{
  "normalize_top_k": true,
  "balance_bias": true,
  "init_std_router": 0.00734,
  "norm_place": "pre",
  "parallel_block": true,
  "init_std_qkv": 0.0311,
  "optimizer": "adam_variant",
  "decay_fraction": 0.777,
  "final_lr_fraction": 0.0,
  "train_tokens": 556300000,
  "max_steps": 4245,
  "dataset": "wikipedia_en"
}
Below are experts of layer 4 (counted from 0) of a mixture-of-experts language model. Rows are named router (the router's row for the expert) and show model dimensions 64-127. Each number is 128 + 32 x the weight over its row's rms, rounded and kept within 0 to 255.
After each expert's rows: "comes after" lists some tokens at least twice as common just before its tokens as in all text. This comes from a sample of Wikipedia text that the model never trained on. Tokens count by the router's weight.

# expert 28
router [127 166 122 154 161 125  58 165 154 118 125 161 138  97 123  82 107  83 129 162 128 146 143  99 190 121 154 133 120 130  94 108 100 159  88 151 117  98  90 198 169 113  85 139 112 101 137 150 120 127 123 152 146 165 102 101 126 180 112 111 155 143 184 110]
comes after: " ", " (", ".", "–", "9", "8"

# expert 12
router [159  98 130 183 165 121 123 144 137  94 129 144 170 106 172 105 112 116 113 133 147 133 152 176  65  98 112 206 106 139  80 185 137 130 105  83 114 140 182 132 122 123 122 106 168 141 118 150 100 121  56 119 186  96 157 167 144 128 121 157  80 139 131 152]
comes after: " |", " O", "–", "C", ";", "0"

# expert 27
router [109  84 105  78 157 140 124 128 132 184 159 152 160  76 170 154 164 128 128 149  94 130 124 121 129 150 151 145  98 115 179 113 110 115 136 121 101 123 125 140 166  44 148 160 159 116 102  90  93 157 124 126 152 138 176 120 106 150 121 103 128 143 161  79]
comes after: " |\n", ")", "\"", "otes", ".\n", "4"

# expert 9
router [129 196 123 121 152 124 135  86  99 128 121 120  84 115 132 112  78 147 121 178  44  74 129  72 104  66 120 150 162  90 135 100 158  84 152 107  75 128 132  82 137 110 149 107  92 135 113 118 156 140 121 111 117 130 165 123  91  95 146 129 116 130  93 143]
comes after: "\n", " |", ")\n", ";", " (", "|"

# expert 24
router [135 153 171 129 115  92 111 156 136  85 117  89  91 120 125 100 147  87 167 129 119 104 131 132  82 129 138 146 178 150 147 111 103 151 146 148 123 143 154  86  75 190 125 154 143 127 125 156 117 143 123 131 152  50 159  97 125 158 143 135 168 127 126  87]
comes after: "==", " the", "-", "===", ".\n\n", "."

# expert 1
router [101 104 160 133 103 158 160 158 117 119 154 132 152 117 107  91 172  97 135 150  81 140 105 149 113 157 120 135 108 142 158  92 133  71 147 172 114  94 127  76 119 152 141 141 134 106 135 178 131 162 165 184  63 115  78 159 148 123 167 110 141 101 150 128]
comes after: " of", " to", " in", " and", "ed", " with"

# expert 21
router [154  68 127 114  95 132 212 165 137 133 153  94 118 117 150 155 161 103 161 156 161 125 121 193 180 155 159 100 134 189 161 138 127  61  46 135 158 153 173  88 188 103 134  82 110 105 101 156 160 134 145 124  77 160 103 108  98 129 103 120 154 114 146 153]
comes after: "201", "200", "202", "199", " Ch", "198"

# expert 3
router [177 129 152 122 129 121  74 118 167 137 111 142 131 159 179 149 112 137  59 136 147  95 157 143 147 161  93  97 118 106 158 141 163 166  94  89 180 158  93 155 138 115 106  80  12 189 103 176  74  38 123 123 130  36 129 122 128 109 107  90 104 110  82 180]
comes after: " H", " D", " K", "k", "H", "d"

# expert 22
router [109 129 114 128 121 152 162 159 136 174 139 108 136 198  76 141  61  93 104 122 149 146 165  84 160 151 166 132 162 170 138 152 120 126 141 138 100 148  99  72 102 113 108 135 120 186 139 104 101 146 132 119  71 155 115 126 122  86 113 106 140 109  83 154]
comes after: " W", " L", "w", " J", " w", " Sh"

# expert 0
router [103 152 132 130 109 137 109 135 143 118 142 151  81  76 141 135  87 157 162 127 140 125 153 104 152 147 125  91 123  38  85 109  61  92 156  67 119 135 100  69 129 124 107 130 116 143 121 104 137 176 144 119  90 177  94 141 116 181  71 108 126  67 184 107]
comes after: " B", "b", " G", " L", " F", "B"

# expert 17
router [167 156  84 117 137 100 168 170 105 171  97  92 138 139  46 136 151 142 225  87 124 163 133 123  73 102 121 114 110 130 186 126 137 133 120 195 115 120 143 156 180 107 152 153 167 157 109 137 152 139 182  55 144 167 130 135 131 148  92 122 152 125 165  67]
comes after: " P", " p", "p", " l", "m", " ex"

# expert 29
router [139 124 126 122 140 112 142 196 189 153 153  98 152 147 120 134 166  85 125 158 114 133 133  74 122 219 131 161 128 153 153 102 171 144 153 113  67 106 129 126 107 123 110  94 103 100 141 123 122 125 112 113 125  59 121 132  61 107 142 128 127 104  88 119]
comes after: " the", " of", " h", " in", " and", " to"

# expert 19
router [155 134 112 134 134 118  80 125 118  81 123  69 123 128 109 156 130 130 156 112 116 178 109  88  85 115  52 141  99 150 111 147 116 125 114 120 109  80  89 205 107 144 136  90 117  80 152 112  50 150  93 183 151  76 111 160 121 149 156 115 108 144 108 148]
comes after: " m", " s", " b", " c", " M", "1"

# expert 14
router [151 117 162 129 114 153 107 126 110 112 121  68  44 202  73 134 164  61 145 149 139 143  96 127 112 153 172  88 179 153 156 129  87 116 162 108 121  98 102 164 157 177 105 117 149 144 142 180 157 129 163 104 123 179  78  87 161 164 127 120 193 116 201 167]
comes after: ".", ",", ".\n\n", " The", " that", " In"

# expert 10
router [ 52 159 124 101 114 141 153 131 158 120 103 124 175  90 121  61  85 163 145 105 132 131 104  57 208 122 126 126 109 110  74  91 144 150 102 115 141  75  78 145 153  89  63 168 127 112 139  92 148  68 157  76 117 157 138 129 153 173 175 134 113 139 102 111]
comes after: " T", " S", " R", " V", " A", " t"

# expert 20
router [ 92 169 141 163 161 184 150 128 195 157 109 209 169  88  84 137 144 143 103 175 107 124 159 114 139 137 138 149 154  80 103 103 125 159 152  92 124 145 158 103 118 105 101 159 136 124  88  84 195 154  87 138 161 213 131 159 175 104 102 128  91 188 105 112]
comes after: " ", " N", " Al", " (", " I", " F"

# expert 2
router [132 170 118 134 165 116 146  94 139 158 112 166 159 106 135 150  93 186 127 205  87 138 123 159  94  96  96 118 109 123 101 105 112 159 147 131 148 151 150 180  88 129 116 132 130 112 130 109 131 120 121 174 117 124 131 152 121  67 121 113  61 158  86 126]
comes after: " |", "|", "0", ";", "1", "2"

# expert 30
router [ 98 141 105 106 145 107 118 142 152 115  94 120 107 137 172   8 166 104 144 139 129 118  82 145  82 126 104 127 157 113 163 106  93 138  58 130  80 121 142  77 149  92 160 158 121 118  75 146 174 119  96 118 171 126 152  96 107 133 126 127 160 121 139 113]
comes after: " the", ",", " of", " and", ":", "-"

# expert 26
router [111 149 137 146 153  85 101 115 126 169 208 126  95 124 153  87 180 112  99 122 141 152 161  65  87 165 122  82 146 140 162 106 132 119 128 157  87  92  95  90 139 139 139 151 115 112  90 123 127 126 107 149 170 102 136 135  89 122 131  64 175 136 113 169]
comes after: " \"", "-", " the", " (", " a", " of"

# expert 13
router [173 114 111 111 136 129 112 166 173  94 123 184 155 131 198  45 118 116 182 141 108 146  71 213 151 109  68 126  94 133 105 109 123 121  83 113 171 138 120 124 108 167 107  95 119 124 116 173 150 154  94  86 133  83 117 121 108 140 208 148 119  87 158 107]
comes after: " |", ",", "|", ":", " in", "6"